From a checkpoint of a small mixture-of-experts model trained on Wikipedia: 13 layers, 4 picks a token.
Below are experts of layer 3 (counted from 0) of a mixture-of-experts language model. Rows are named router (the router's row for the expert), up (a neuron's input weights, with its number), down (a neuron's output weights, with its number) and show model dimensions 0-255. Each number is 128 + 32 x the weight over its row's rms, rounded and kept within 0 to 255. Numbers have three digits each.
After each expert's rows: a language model's description of what the expert responds to; "mostly gets" lists some tokens that are sent to it at least half of the time. This comes from a sample of Wikipedia text that the model never trained on.

# expert 33
router:136114140083144101125119187124079129111092194144154112107154172167091141169199151108129098124134137098169171094184131144145157129105127138113119125144115119126122074130169120116192170158148112162108074163143140136128106156077104097099109149088110103105164069126123149120082149079055149074151122108107138135099136069087148146127096179132127124098181173139095113143145031122134114113089114103172067132111114144133176104082115136116140094139111127133120136157177143099117148136113080095075109142111060167091179109204160094084140196117162067128157140127116126155078164112158127146137183142147102185152117113108138093179104132073110127084148092169107164138150124185146093121199126088201166075113077142152067122101112129193121193135159117185151114164117159113123176143192134
up3:173141154135167140135074093113131152148104134146137138121107137166093148138090092139169167144162105135140143137183143066084133126163101160148151060128118167129125176155131141136165093108103136205095107132159144139141144094133129128093125111057130125086095110136101128115064156150138145111111144098119128185143101122078130100124146079114125168153140150150151114078145125180173104096042091140149171105126113064188145109140087152103155110061158187126111189107124102089154139101114083111129071101155114133120102103151071161170106149159158159091167070146086120113080093171187148162072135139068134187105139215107049108129137089131108127133107121107160163106207163167140134152152124116119122177079138148120160108122088193125160124158133187085148205145165127133128172038112134
down3:145132109143122174170076115091154126163145075118109147184116090174074123082138195126185092142160141139144161086094197083165124082052103117124127089166097158131099160090149195118155110093094130123068192131151083071156161118151191153102121121150129157131102100124132141114121174128100139146135145147157149134147103110091115067092115088073068133159104162063134176147132187136151087141109170185054068138113152102104119078135137111127186122214169120207163124150104125125136123150123122147097140105052129152123152110139160164109141120180143090154133177128128130152129123085172120165128106141131149090128124126125125129121108089159119165146129087122101205008157147100123149100094108117124106093164107137158117130048129116146140060116173143109118171094109133107131117128112105
What it handles: Given names, nationality adjectives and named entities mid-sentence, such as Ahmad, Eurovision, Shell, British, Michael, Winchester.
mostly gets: " British", " James", " Paul", " Michael", " David", " German"

# expert 8
router:143080170120077187126101097098123140135077017124167172088121120182092159106101148070082083078137162127174114125108059160134115104157167106113156175153166123175153065143168132150156128092109146093130090135142136087129088083123081107085170082077156156105156163130163086170133142081088129095115169135122150116132141123184104169119142117106085094137113122132112144165061148182159169105160134117152167129070076067169163177092112124123189076164097115110161186137144111081104129156164157110172155164100086084139087170088166113114135145144132112140164121115127101139104110165115100054128161118117103067120119115134128161114139151149091130108172183088127129095154108109156096107181096133126111066172175117110140120169104121055092127089149135108142099133147158095151093078172133
up3:119107129151137091209107137106153162130052072122134145181083121162118108093155156166119152100088124108141134108117108163120165090173114133136170075120160125135056125102068116096156155142101111170145131132108194094139129130085131147147160107124179134108138123107102091106129100123119181183044164122122128091169196145116157131170068161131198078124187124116189148105131134128142072122075106104160083174129096157176104163076109124100098169121090115103103073107110112131108135131121166092155150138182137087133162143115193083138109104088109099171143142192088142108155142070134125137143114135170161116165137133200126089066123094115144084146098106180108155144086101068119160147154165160134087044077163171086133140126096169161131162153103131135168164124107140132139105097191183
down3:170066117169089088138125128110115144130110119138122101142075111138147104103137140119032185067073138122130142087119140180144173142179089133152091131128098167146099127096092127123118168129135136107185132116148094106146145116139112141145211146113141127101133157121136129158117058121047139129092173201168181095125127141176158151099131136112153098144162165126125132153109063133096082084146061130107130151135065159159099195071143153052119189150106107104128131159063097150110079228179159098110161116160109098085125170180117091124114131161107132134118151128151136148137099089149111122138141169164154096128155204175177144118129127174169073106101100192121107126099119149168158137170092152183100071123150159080149102139130143157101139138153115160137149130105156158100175101146204
What it handles: Single letters, often capitals, that begin a word after a space, quote, bracket or URL slash, as in W. W., Noll, gwc.
mostly gets: " P", " G", " D", " K", " L", " R"

# expert 20
router:120094109114081133124123151080114181133079122136118122127091158178127134196157149110079130122133095102151086148157077159125140109136154156105081133158086131088080093105134194140090129125200166151121114127152121082156132046146114122114136156051205101122086124113128080199104106110125090119067120142124151114176152115141156150171118134093090086114116117112065097143130145130172202127112101051159141180148089108113184167061129153147137108160094123144118186162193121104161114156095103127093148160077084124098084093153155142110126165144097102130139109114077107124079115096133107104101127164120130092129102094123128053099131146102113101160136153150114088165123044183100113110160099103148127063095121140171064135086124131137091135066131135207158163166144178148158150179164113
up3:110116056101127207116152122129152078154153064149114151125059153143149141098106123093194137070115111077131122134141123122144126090103157135145128097087120142153085047143129159139131120156124156102118133164099103068161065087132124060158075102127158084106193092191041139138129137133140147137189097111111070172116148154143171138097141089089074150142132134108124163159181153084111167114135093150136096176145150132172132158148145161160083133120136156113117141178126160160113096106089105182174149099132104148136160095162101161146175136122171098115164132119159090100079085164171125089127096155141127110073111151133124141154104140096065111080078136158194081172135116122156115169221127144080147130122089082116159133149135172170098101158085097192058159107129177140118121125119160
down3:109091124138160117130135121175148082150190135122078147151079146117136144104135103083089164089116160133131115143110055094136116084087089181078127116095140106157062120191114072075118164134118127070130176118118118101134102121122129122138106164107173163126161104142057113081153097161188081143148122106122134137097093108130086116016178111121054193097133115093128057139103122156135175095049147124091128136108175140135139136153175151131106118123172141135112133110080101149136165195111103164144099090112152094130173091083138083156122131130159139163167097154155105117122086154118163096119125167139151059099149125070143142124132104105112144127118127159169083144155174104134123156179148130111173071111146085161108125087104191167096096113100179164060122113082186143139194065157133
What it handles: First pieces of non-English names, often with diacritics, right after a space, as in Rădulescu, Městských, Räsänen, Pavia.
mostly gets: " M", " T", " K", " Al", " E", " Z"

# expert 3
router:163131107135053105137172186067137153080107160134089161158083161152143106101123137078148142132159174093053098093132122148155080103172110100154107137129153122142091082148103103149129151169100171117145139145175179120143157047137166197055136133083087106129127161097145140130065190153175150065104139164146172126177128129093133136114093169130114103159151193132136149181162132120097169140091173118161104110089175127154089144089097105156140076139129075082142146142112175104124093159138167163116142125089070146106151099112181111094134140080148108090146131126143111155087123099137114100052165141142095181115123107118126122158079100146165091134077119156126172212090083105124131118111121094071091140157111115135120088131069101071173152141141154149181078151090113127201134126162103
up0:140174208098107138101130199106136133172179136112094153131164132112154101099130157116127126132131122115160084110169124099118160158183169140182107133175157122168167162116137134176210050123103184108100118077137150144167125134116227130130107163093158150198135183088121116135073153161108148079132103112110117139178139136142170153166107189126092163133098103128098132134103140161084119109161168157138148130143123085127167161158075116099148152131130098157155133149104098103094114097154095149150135178179146104193125133113137194147111111089092124198150124151146201091109105132136152125165130144171143160112086141061138088103159048143083157118138097099165161150191149106149103118089116147156126207107143148093103146102123204149171176123161086125154157092124089071100127091126074
down0:192137084137108113120128179175114090169171166162089120163143123131092124083085114065147200095099154152160115090098139164134140112108142094140096155170128143131093127137152135154070108055111149096134093039121143088121120133116161145100097100085181083126075139171151116100143077108154135118126142140107102167124115188142109097145187141051104126069150092134144132156154096123160109083095173165164157073181083072166100117148113065091173138124079110124127128133122135109080137117107065165103155159155121078113127154154140093081112133116142131172108116203118123130127099106117189136101207126118180166134078094124096115144105177127136146146217134038127112196137094103127105131094132120160139156100100134145075111126140121105125180059119091114172145110094102176108161138117123
What it handles: Opening quotes, brackets, dashes, dollar signs and word-initial pieces like un, anti, dis; also :// and www in web addresses.
mostly gets: " \"", "′", " c", " $", " p", " ["

# expert 14
router:143098101131148100142095196092112119100157152159074116085109181106119099156146161090093155155103122201108122105151116125128098164146145165092111121127103121123119141181091165134138117093095119144122138080197121109085114093081151130057129116174149185118178124140155145105089091162120070134113137170182120146150103109145144092107161113165204093159121061137181154094094139114126196110106113159084121099134127096127170105165115119113083181127143103066160117159128097112077165124149129170154167154110162151086093082143174130129102099166176098138079131202142160148159131105081092113078095079139102085095157127146083067147109090140101146152084210110117110151143155191090099095102115105138092070172078196106127095108174111118111181115132169124097118167110154186154153117186160
up5:113112109192118140150156127138113123169135150185129207092115071066137118169117118113136115099111133122132115123142116095156128115139133189098111111144173150079122112123027164096146098124097109155133115106152129061191091200087129138149101076153160141134133151152128087147194126174133085179093103119166139126096081129222127149136111143162148160136180126140088142160087144186092101124152115103179091096118074101125123127103162128105151110105152152111140058144131082083105073137159147125143115120074119123086128078108148092142169118146111171157168094168109149136114114032067124101160136090103136107140124192118138107134159059040121161129095129107115138164125112163167135193104109135112166148154091186097144158213094170101157115157141135160127146147182168139087139152150160
down5:135099144137166122198130156165154156141169163104114147116095051109127066127116095079117077084127142089133122171155152172112149158096161123155134235034058149096185149085148140140163152123124133125115088146096114081127176118134125125107154112138126169103097137171143141072079163136154089133138147106133139109155152060085112135078132070132173187140114135085159138124136151152152130096169136147106159143118117111132146040078111132129097121124162133109138097139086089155128120140138223122175166130158107155160134065079119157146160144180146170106127137170097046141145109182111110089137118140082114131113116139117112101100074109127083106122170169130095124085109159077196125106123115136089139095138111153159133137160121143166036133137094165182144085108189202124126095108116144
What it handles: Colons, semicolons, slashes and dashes separating label from value or items, as in event titles "MFC 14:", "2015–2016:", and list entries.
mostly gets: ":", "):", " :", " •", "*;", " Coordinates"

# expert 37
router:143139148077123102129125193122078116124121202167125109122101149131091140128167119097175141137117169106175193088177109086094189151128112102092097134148119106098069078137151111119212190114137141169117084168175139146131138116119124120094128086106129083140123109147121135116085109099089117088117124130150146167091105092101115117152110156117131122149119165168112142138131050083142114122100094146160030099145161153144169120096100176105148164146139110132147122161123121122137128158094097087102142156088082197075145107202188068085128173118117095152100071144126142147058161119128096145112154177191124123141179108099142082167113125105119091107119127128083151133101073167168126105228148076125137106150107159172088102102121115143107201135159142146174111187078126115130182157196168
up2:068092074150164121170135117111153144121137099048198116142086112152162199134088122118139150092078140103106185168102117110123167138131164163176199096079105149143142131160063196133083093088160142141146164055110146162062100162144129124159135109152123137104122129064114142159128118128151147122134130125113156166158145132147183152142162099150122170118111053105181152166139104154117108124131134149147153141214106135099209187132082135114171124139147097145132078121191104145119187127093166134083065109114100106116168133081106114145128149125101167073095110164139128116101080183143147071155157154067128120128113103090104176095084116095116163150117084146106149139081108101116103200145098150122124149150134141066146181128138128123075120143087132131124148129155102185123117037100166
down2:138109114155124136129142173070097105149095177105134142174094129073174209179121108075121112086158150147109117069112130111097130100142167138107130149109107081166168110115125168062129175162127136100134153140128124119179101135164155132165161171132134128095090101123176131140118138043127146139165169175087087119123157120157085118150159126081155057124077128137176114153116149135177108053075139196099157139087093139129192146083130151119168145133140166171126150182080120238122113186126175121158169088094096116136137099103131129146185135192082094116115142121167162174181118144105156125149100098140093169166131155093201169100093128159090106129108122140138161187150117141137092113106107127144169093099156147056130085168174096137176124122131116129191083137088138149126152159098149
What it handles: Em dashes filling empty table cells, such as —N/a, plus first names like Richard, Donald, Alfredo and election "primary".
mostly gets: " $", " —", " John", " William", " David", " James"

# expert 25
router:120127119104141108182135148105080128145136181166104115146118145186093128169155157113169121151126180137179150094092143122135097140141112080090106093131095103083059140135178096145147162097115114127122088138113136183123164136085120032112104163117118106139117146142132176138057154096092105083166125118141105152142154106094113171125136159161149155100103146157130069160158077111141127143091126154093044137152143198108100113110126163097135116139079130129113126215086128116134097151109086153124144143046107216080169111201183071105127146118139097141128105137162169165104210123116136156131180115152131131139140133099162102192124096076109135105149106180147145107140136107080099108157154093186157150090154158187079105107140124143100107106081140115191108200113159118085181175177084
up8:123105101144147136068088111085117139117143093092139125133039156164125103151117137104125053127107192111088117162125132100139142093095141096134172076136069131148205146090173158103095134091135148140164129144163161133170112093093155111138120090059117132112127170106108166086092130141088140148156137085141083089129078098102104107153120168135102193098146107132134059121103111131117112119095128081146165137154075088135099088155108072145084147090106150128101138142142140143100110074107108161141104134161161177113169118115143103097172093128173134181127143161182191154182084104150101164071141180070087062112134187084098092155128124118168128180172131126151115134100147132143145189162119115113126133100164145127191133094105195156120022096022162117142097140139145117164115153110125
down8:131125124143137089150100099099165157034070128156095115125109129170122103147130187113150103094191111202136157098154118150102153086094088128148189116097092130146117067148156094129147164136158148181105141188161173139104174092163092187096129120112181145113149091070212133120126036091112133127080142087129099056114145110163100083125148117141187135058167060119147170123106146142078095123087188173129116106131157127171153095122119135148131089090144107142098116096117114173129177102110123158124152118109090146157160108094131094094150124118181134137102099165151115122087161174090161129122112155123205170141094086049133153130150118144128147112170098195138138105117130098123117115119147084132042157128159066145120138129186097107106141119170126177135162087123086139128155101118182
What it handles: Country, city and nationality names and their word endings, such as Hungary, Russia, Britain, American, Chicago, York, plus common first names.
mostly gets: " States", " American", " York", " USA", " John", " US"

# expert 30
router:111120129086112099128121106053135090145116154117090086136135147139077120180169077101139133124069134095140179077121160121039110173119139097110101130128119124099076149155129159163105158138089172121155035154149133159053104142075141128123156095206109062131155136172139099053126111149094148122157140143103092173128088150094045098124161176163062125120110086195135143125143132102131081112107128134105080121116101111098187116158106148122137121115131068125163103108126060087138138105149109158100143181140061169158092090183163131082128104090152105093107147116153110127097200137136093176135134085153193130103170118095154112131098097119131081124122096080139167156162079094134185107142120120072133166153116194176113123151167111151131093098119147101110102172089110157094138159158134
up0:090145134172100156185148101154134097145112181110197170183133115103105168115152107206148117067149056090141079103074165118110048093160157131161164165111167122129172085136127125113143085115123155092201060135128153169099050093130160107122144144062112103119122091109045199112064058173141136139161096096139162148141166120151147186184107134118129175141121138133148149118091148108117095103143155153101165135097118096188098153131134084135165133130109107136134177137105065140085082095109111145129054136137138148111141092160176136140144139134139162139148150101102101111154131132202131179089129094102122120083154119182138151106149088113104120100145166151084141153178112080137171117132111158118107121159129143172130175093114133135144114159081155156092174108133128121143037151089091
down0:088107099207163139127082153133034153159085122097136109144177125203126105147142112184115127094160138118129131087134132100148134147090134163053148142132076119166134142093125121114131165099170125095117118140122089147078168098105160105123160129143099136129078141188100107105133129145176107143137129086094102113078130113143164100112192174128134114168157083089143093131145067151136145148116134146150173130092138098129105146104116123065151166156084144105139151181121186112119112136173165078129126194115089138235125143154188105107129102128165124106150169111170175204156147062192159118151140086115154179194184115137172123147109142039145118111167085097135090102168115136049170078090140115144125147148185124118127140079158133149145138173159082180151176126093131109112143118140127
What it handles: Table cell pipes and dashes, adjectives like former, new, second, original, and the word piece ical in "Chemical compound".
mostly gets: "–", " new", " former", " early", " –", " second"